Below are experts of layer 10 (counted from 0) of a mixture-of-experts language model. Rows are named router (the router's row for the expert), up (a neuron's input weights, with its number), down (a neuron's output weights, with its number) and show model dimensions 96-127. Each number is 128 + 24 x the weight over its row's rms, rounded and kept within 0 to 255. Numbers have three digits each.
After each expert's rows: a language model's description of what the expert responds to. This comes from a sample of Wikipedia text that the model never trained on.

# expert 13
router:149132151116144144124122141129173148111140112123137108110099151127121102091102131141140152112101
up0:128151083135103111129128101126124129152123150101139135096135126119096086153105105121120146116116
down0:069136118119144158142120097158088136104113132132136128154130133095122155109122144116100065109158
up1:156098155110076098134130089128161162086117139089134144122145130136109105130106125129136151105126
down1:119134134092135136114131091114156118145131180106162173083174171098172097128163108161111065136144
up2:108111161137131089187113127106118106124126140105156134091143130140143138141161121184163118100132
down2:099100134113161110099106143131113114102102114130142140130146142103105159132123144124070128135125
up3:138108127062115142135149091131124108115085171152089139155143077150121113138115118126147150100098
down3:107095112134154119126096135154139116121160104133156121121094116138121158087149151125150066112108
up4:145121066168168134068129101150137157134113146104091104152146101168121154123143128092104099135121
down4:152155121128153118084166157131137151130112137146140102112186126128180152151141180115182128106107
up5:118110175082104146136081131108149106126133155135108101138098133124140118100104096127136165131151
down5:176139144106137128128147071132109115139157165082162114137091163154127173125102058133126147094152
up6:114118114108134129138140113137111087147131157135102183118138169125148157160124106128137135142129
down6:125108108141120148114095166137136116159145105121126109102146131144161155105147129123074071175130
up7:133144127166116134135137142134116151131143084133118151127142128134134139140094108155068122143129
down7:138101097115133162120129103114114154142125114146171118142159102147118087091094080114112136166116
up8:068108126083132092158104123081139099152113121148118150154141069134155100134143137180134114153118
down8:143130125134109113116081129192144130177158137115138112133142119106141129158149163113080141119148
up9:148154152129150108115175150124128127159102122138095133151141138148100109158131119113093123113124
down9:131150134112107122103156175163173127150137102095133130149123116124093146145152111125121128146111
up10:095143154127141112156146118092117138170185100121134214121124141120133131139165122119095146128134
down10:170177107167144137138093163116108159123090111090114094083145123096098146098126095127105127132104
up11:122117145112114106142092139145130114131119127138118113162117127136088119124111131180092126157133
down11:144153126111117134118113100157103127145071161104115156137148126147171110095091194128122121148118
up12:063133150138130158134125131129134097103093160145138121150100138133102141161110104170085145110130
down12:144097131143108103122096134145169116090145143094139124133186144185123127124146095148134129072104
up13:114122135125165106125126100136113147144129159101150120105148087124117119143115135101144118089144
down13:137160151161138125075135165127148144129116125146137096118126158136110114145144130117154085120130
Description: Clause starts, table rows. Periods and subordinators opening clauses, such as when, where, if, because, plus pipes starting table rows in medal and election tables.

# expert 26
router:145141141120112116182084140090113080193097094128127141136104162130141167123110133105153082150147
up0:155156118163119101082103098115120091152127115114105114162180129106121146148157084166089129095108
down0:137119095150130166147139118150122140142128140162110167129137152126099124127123105093119102103139
up1:099156141119131113177130130108132132136170122109081147128135136110099115115115138172162122124114
down1:096123085111150131136114154169105149146106099124163148144164120164130190122124206131120129169138
up2:141127136125146118098142104076171114130151119141102134157134107126155143140074130109107085140109
down2:172131136129087145122111122132132118120129142125164104134132140132122133153112135143147084141142
up3:126132154121126162100113094130140144129144088093129126120117154155112169140106104136096119113123
down3:117163129150175137106114173116153141128123131103137142112147166100120150139151150122141139078179
up4:131133144100145183128111164142117100141094076120122154140112122164152139165108120113110131134136
down4:179105159130107147123128132099124117111107069095117114111092101137127112126119149138137155113138
up5:159107148157095093088139100137139131143162120134091094099150142133126136117081135152100118123105
down5:115110101172127093136100129127141131143127129148117099108138184126117133123116171087118091140127
up6:161132113119138115131122144093158127172119106139149078133117126151153146120128069181101186123132
down6:140089141127154088146143166103123172150107067134112141113170168138089143072140121140156160114168
up7:169151118122110111087109126135132123119162130174118076146152089145139131132067074158159146109106
down7:162161073109083077107104117129141134091128136123135102146130120155142092098169129130149140151125
up8:109145121132116086120099100104108172112152114098095108121182129113123146136143138130155099103136
down8:112099139112143085164171126148166163137144138125097119118109166084133116152167167104099122176094
up9:141132118129122120123115126105100120097104073130152140152140145162119173121090122145147122090148
down9:128155125146135144120154140130097156113104128116068164149152175144128157106112080079118123165118
up10:125129109137124060107095136096165114139098122116149132122114092095088126131105149168126126127139
down10:123074110137094100133101158143142138117040168127131158144122077105104135170117123134148094124143
up11:119150128105140164140149116108134127133146120117104080161155134078108107174094126126089123108091
down11:096124128134205116110100083119142156088124142095128099114126132123155166121157127096086136112124
up12:119115128137134112188148146204118112143101120065114131129125086179091092099147133110158107125111
down12:142147151125118114137147138160136127124149081105103123145156155127124147133166117071137120165181
up13:154138170138138113127122097124148083144108114122114133154128093122155126127094084099161144126101
down13:161093153120136118140102101104130148128152124096130090176134112153111137129144173153158128154182
Description: Action verb stems. Main verbs, often past tense or a stem before -ing or -s, after a subject or auxiliary: took, played, served, hang, sat.

# expert 20
router:119191111151125155095118110128090173143115149121133094116102133130084143126175115110110187157143
up0:094144144122087137139110130132151116133164116156153089120167091098110137155119114174116127111113
down0:112144098142104094151147133128147125108134108089131108132115132156132109114115137092100159101119
up1:143083101171146121115118136134141116164108149150128128142134135127169185071127083124134136171143
down1:063080141111128120192151138117138154133121145136153105134116088113091085123150153119138110114127
up2:112125144133134123164122106121128166121104124139109105104128114100121109112158129170126126138135
down2:133143156118164099148152131132123082069131175147098130105099118155116155155114206143107163107121
up3:134130122115127103132129129156128087082138144120121153116112131143109149105078126144161102106159
down3:081133083099109174108109126095150118126109130086113123135121177062111109088128136153093096117137
up4:131131115138069117142168139099163148113128156154095088113131149158120156075144134161163088152162
down4:129145119109158092099152146128185185115095106113139167113147128149137123078103180092104125114098
up5:096171140112124128095098102112173143142131129145144155096106115095113078121130093127129139152122
down5:156116116127134139120093134142110107169135149130116045116121101060147146162088154138120162073157
up6:105121119111148081110140140088132101092116158169110124108165169174165143111103089167153159070150
down6:122121141148153130107119133164121122136113129167165129117099112106119087125143112143141171117145
up7:122075156123137079154137120068145096112118132124138131164096077119124158105091110150129115161132
down7:124120100104123156091142104153132105088099115101158134119088177092119132091113142108110106132135
up8:159125150143115148123097091065156106143129132166132122122143124149143142105138069110155138150140
down8:100096135117142108126138126133142148121081101189120201121128077145106127127120109141124105116130
up9:095166077128153117148137144144129148128143111152146130141147134110128134063086125121119097142137
down9:128164110119154154151150160160119116142121156142147116115129130101109149129138196091170104098090
up10:125142107122139130172126141085120125162143079121132109163130110114123113128117125131127160078142
down10:103134125097095154113073091133143146125081149138154124115141118133141143149119135118120104163154
up11:133118109181137117125083152106122111133169164165090105164097120157071149136096106143108131088100
down11:155141153119112115135106117099089135158099077137100121141151165112139114147128132142145124114124
up12:092119117134159122121095090163138156116105152132112157178122135131140118106106129096111141117155
down12:095132124129116172144165182169147115124129109144075099147186145106116095104127081133151114153170
up13:139096101136127169152112096159139078144179180134109138128109104137154113128093142124082172108161
down13:141142106153102129131132159143166151143108140152137087086100115144113101111130134132130126145116
Description: Word-initial pieces and hyphens. Hyphens and dashes joining place names, as in Sousse–Kairouan, first pieces of split names or numbers, and Mc, Mac, LaTeX symbols.

# expert 22
router:124124105110094135123145182140119113103136126086164139141136157126155105162131108132079118110167
up0:157127131128106119137112113122167113115108131100116136138162146121136145102093134134117190174161
down0:097131170144090134142177165118104146067137121080148114129126132111136107141189136139127124114159
up1:161119134173127118125128148089136127107143128104133110120139134132120145127128085161118174142096
down1:147130105163144089118145104125125135155109150103103099107124090111109099128143093133172167158115
up2:164133138110144124159130087126133174155172110132098136099111129097112159115073128161113126143130
down2:128166136127133104153159131128125107122110104148086138111151160156137153114157177112156156151140
up3:115157089120115094121090145120113156127132075122114116086127136125125093125142070164137148152156
down3:071149151169134154132087099132106127103108156096116117148135147122125116120104116133143125116101
up4:128135099107156169120135169101141113094139139118119124141106100103121125154131086117101148129172
down4:135127152139121102152087104149115167174099095143152116140124098096090170075128164096169128145113
up5:113109120121125108157120122158123118107140111125077120143122131118129159151086048127111145106122
down5:108119148145098141128119141128124113146156129113160178142128142128096132103127087103127141128128
up6:148125123158134148147095160126165158157131099101142124117144124134113152139113095112093136106101
down6:107122152125110135141121120141156121172098134125133141121107089128086163148128121155106131155121
up7:136120140158124109116143148097113119137144113132122123108115095110133085095121118119092133155161
down7:129162127119152154146125119172122095108128176164137130111113125126154136130159135140202115146153
up8:094097164115091098086111114125101135141116101092163121116125096077141109097166134132152130171070
down8:116123135104163102072152120153120088120112099124113135115136101145157136114099180108136088124147
up9:086095135107117095108149149099121145110138169180140155115137133090106118145129100160138149079120
down9:121095143142143100095142107097124086109174154155112125134127140088151117126140129126112158115145
up10:065145151143123106135105132143117132097133095095094113110141112117139120141125077165154117101101
down10:082141196137162141156083163138134095122124118135148102131124150128106143105129124118155121137117
up11:096120155070129092150158140135138123135177109120144096112148131105152098125116137118132150122096
down11:097149155077111092171144111160123138111118129100131137129141116136121119145163144118136119123130
up12:113127149121153133101110171132110086108187114130146138139120112115114111140142089157147129128119
down12:096094162110152180163150073146093142134140122167165113105124144128157116151074137169090119104150
up13:107145128170154144122136132120115146120137101109127121143085143158107109089109143142114155105146
down13:094127170131119149095149178111093132153157092106139134130126107156101107109133160155107107140090
Description: Pronoun objects, motion verbs. Object pronouns and past-tense verbs after the subject or be, such as him, went, came, returned, began, plus year digits.

# expert 12
router:138116107141150106108070152082134123137148112148180104136148108135090139109154135118128129132152
up0:097101117095107120120113096122170135146089117142088146166161135149142104125112105110141127176142
down0:093126106126118126093159160147107124180112143139137116141142143138145134143134146126094138106166
up1:098158130161137111120147167142100128160135136148152107131107137106127075143097125192155108109142
down1:134132182132136146185130142193114144128169117138103127170127146117098106130084132135164131105101
up2:136125141139110127153174160122122130102105136117111131115114140095151148135153094116070092121153
down2:133109147100115107125171102129129178160129140114111149085152121116140144073148088151123093159137
up3:088149109139130103116118139107147095118155138098145093164112136163064102084119107152152152118131
down3:164090147126095103091132092138136077098084138152139153143121142138113136111072118180160116179069
up4:122137103146114138121161126121125134160085112135135114167146103131146121139128133146141113160140
down4:098118129157116132119077101128165105098132115096146117136155135179148128154136141157141151135136
up5:144088115133102119128151111157130092101095116133113129147114128094116143115104134125110112087123
down5:148073143127088124141174113172104148123133128125130166065085108106109140144128154111093126180140
up6:160136128159128107121124117103163118145102149129109148108105141127150138091104122134082095122124
down6:127110139102149134104184104133084125080120157134132176081129126117129118135146196106121101160105
up7:134118133075127118120100108083154104163151152133090152128185155119115113129159119157088143126103
down7:160161123097101104118127120113102145135133161177114164128157126121128114127125074113131120146109
up8:134125110089147116138123105115155126147154122121118110088138145162160080142100099122126105158172
down8:161098134092180170105066136122106125131111137115155091152148129128136147137111185111102106101122
up9:172115101116154128130125121136114113121117104134103120150155149159105123141154114152096160146131
down9:105127120111108080110103144116093096122113121120102108116125147116179133115104143101143118084099
up10:160114127149139129160177116160120080139124107141129146096161120119124118111109123125127103138122
down10:159186093171101114163123159159133105173121149155151116067132147131148141157136145110110101125158
up11:099147142146091121138142106072152113117160074116125162132092136155128113153092090110151137177135
down11:151158146153129143090139166143177119139102152149070121114088099155135131132125143114131148097125
up12:086128112117108169144138155111122128155120128107087154145103102172158128153107108172146161074124
down12:123121168120134111077106140108123108150132137129136139166118153062153147116125151158148156103132
up13:160102146124115160153136111106104151143102142139131134107153119103128098121160142146121096165138
down13:119173074159164138134130110138160138123113140081088105126130115117092132152124227172115110168165
Description: Line breaks, section headings. Line breaks and sentence-final periods before new paragraphs, and section heading words, such as History, Early life, Career, See also.

# expert 23
router:124121169107083111127152125141135095137092096112124123147142111152098148163111098149164117121133
up0:102110106096115111120128185115145171123114172118140142146157141134123131143095129147125136108142
down0:084084134152145101177128115096171128146099107160118127128126137111126123100146151136154161099130
up1:139125129111198094103129147141119150138132095114104116146110101127126127146170116138139109101159
down1:183126139148168124100139120133099140126136129154116127147113118147170151091069144085060109099137
up2:129125134125124149110139102127133138156142124186128111104142130144150136123109103160133155159138
down2:104109123162154122085121113084144135154069091142151122098146126135116148122135183171100072123124
up3:101126115125070117119146115147122116137155134159109120104099142157102097078090093129108119152144
down3:146146103101078160166145129144101123140133100131128128131121120139109111115134186098124063104069
up4:115107138162152116115109141124157112128103193145134140140161184117123104137128140140147145147140
down4:132121124105097148133163127116145144113162133097095159121179163143177100126128206103133120120095
up5:082155148169111147163086112149126114125129097115122139123071105132161111067154084078121118169119
down5:153125122147123110170129142129086156131152140141132110123143126137136123110145122150135132086090
up6:170165139143150122120134114142125127131118124098141112135141149090127123117120120145111111137168
down6:156179147154127130150144147118143110104158112098119115151136132142123180168059113124111112102132
up7:095120136129100146149099124152162144141149129104113132116158142144146124123126093186119188086110
down7:101132161121135123121144143131104166134135095118166107127161123127081166142098109160138117127157
up8:110139148153136107137134134135164113111130149174141068113115112172170107113124143113130151127131
down8:112128098130099142139116056131137117147126125177166108147116116125101083129166151086149145129113
up9:152123115114138128150157100180110097127139156132142118129141158110176169106130132118113141128162
down9:115169112122146143089173115114138144062149156078129134137125160154129130107075134147118102102131
up10:075147153155129126123087131164133160103174165153119113118146188135152098121157101140117128123161
down10:118157146124125133158108137130156145123144110147165124135140154098130142114141104090098129158124
up11:151171113160120102144123131116137097104134086131119187143155101130119136124129145116125122167132
down11:124161129159115119106133132110140106112147153138125171145146136145130110134092102160108147125149
up12:150139146105141168154155139124120133135148117106120109115135089115109127083122134173145159130133
down12:151129128115130076170095116158152143105117125161114120131108114152151143133125180118125102125152
up13:082122142128131130129125134135107142102134139103130112175083145158128134126080095190134145082172
down13:120076137105129147115139100146150094134117136084159151116123162141185143135163154120167060082160
Description: Function words in prose. Auxiliaries, conjunctions and pronouns in running prose, such as to, and, was, has, would, they, who, often after a comma.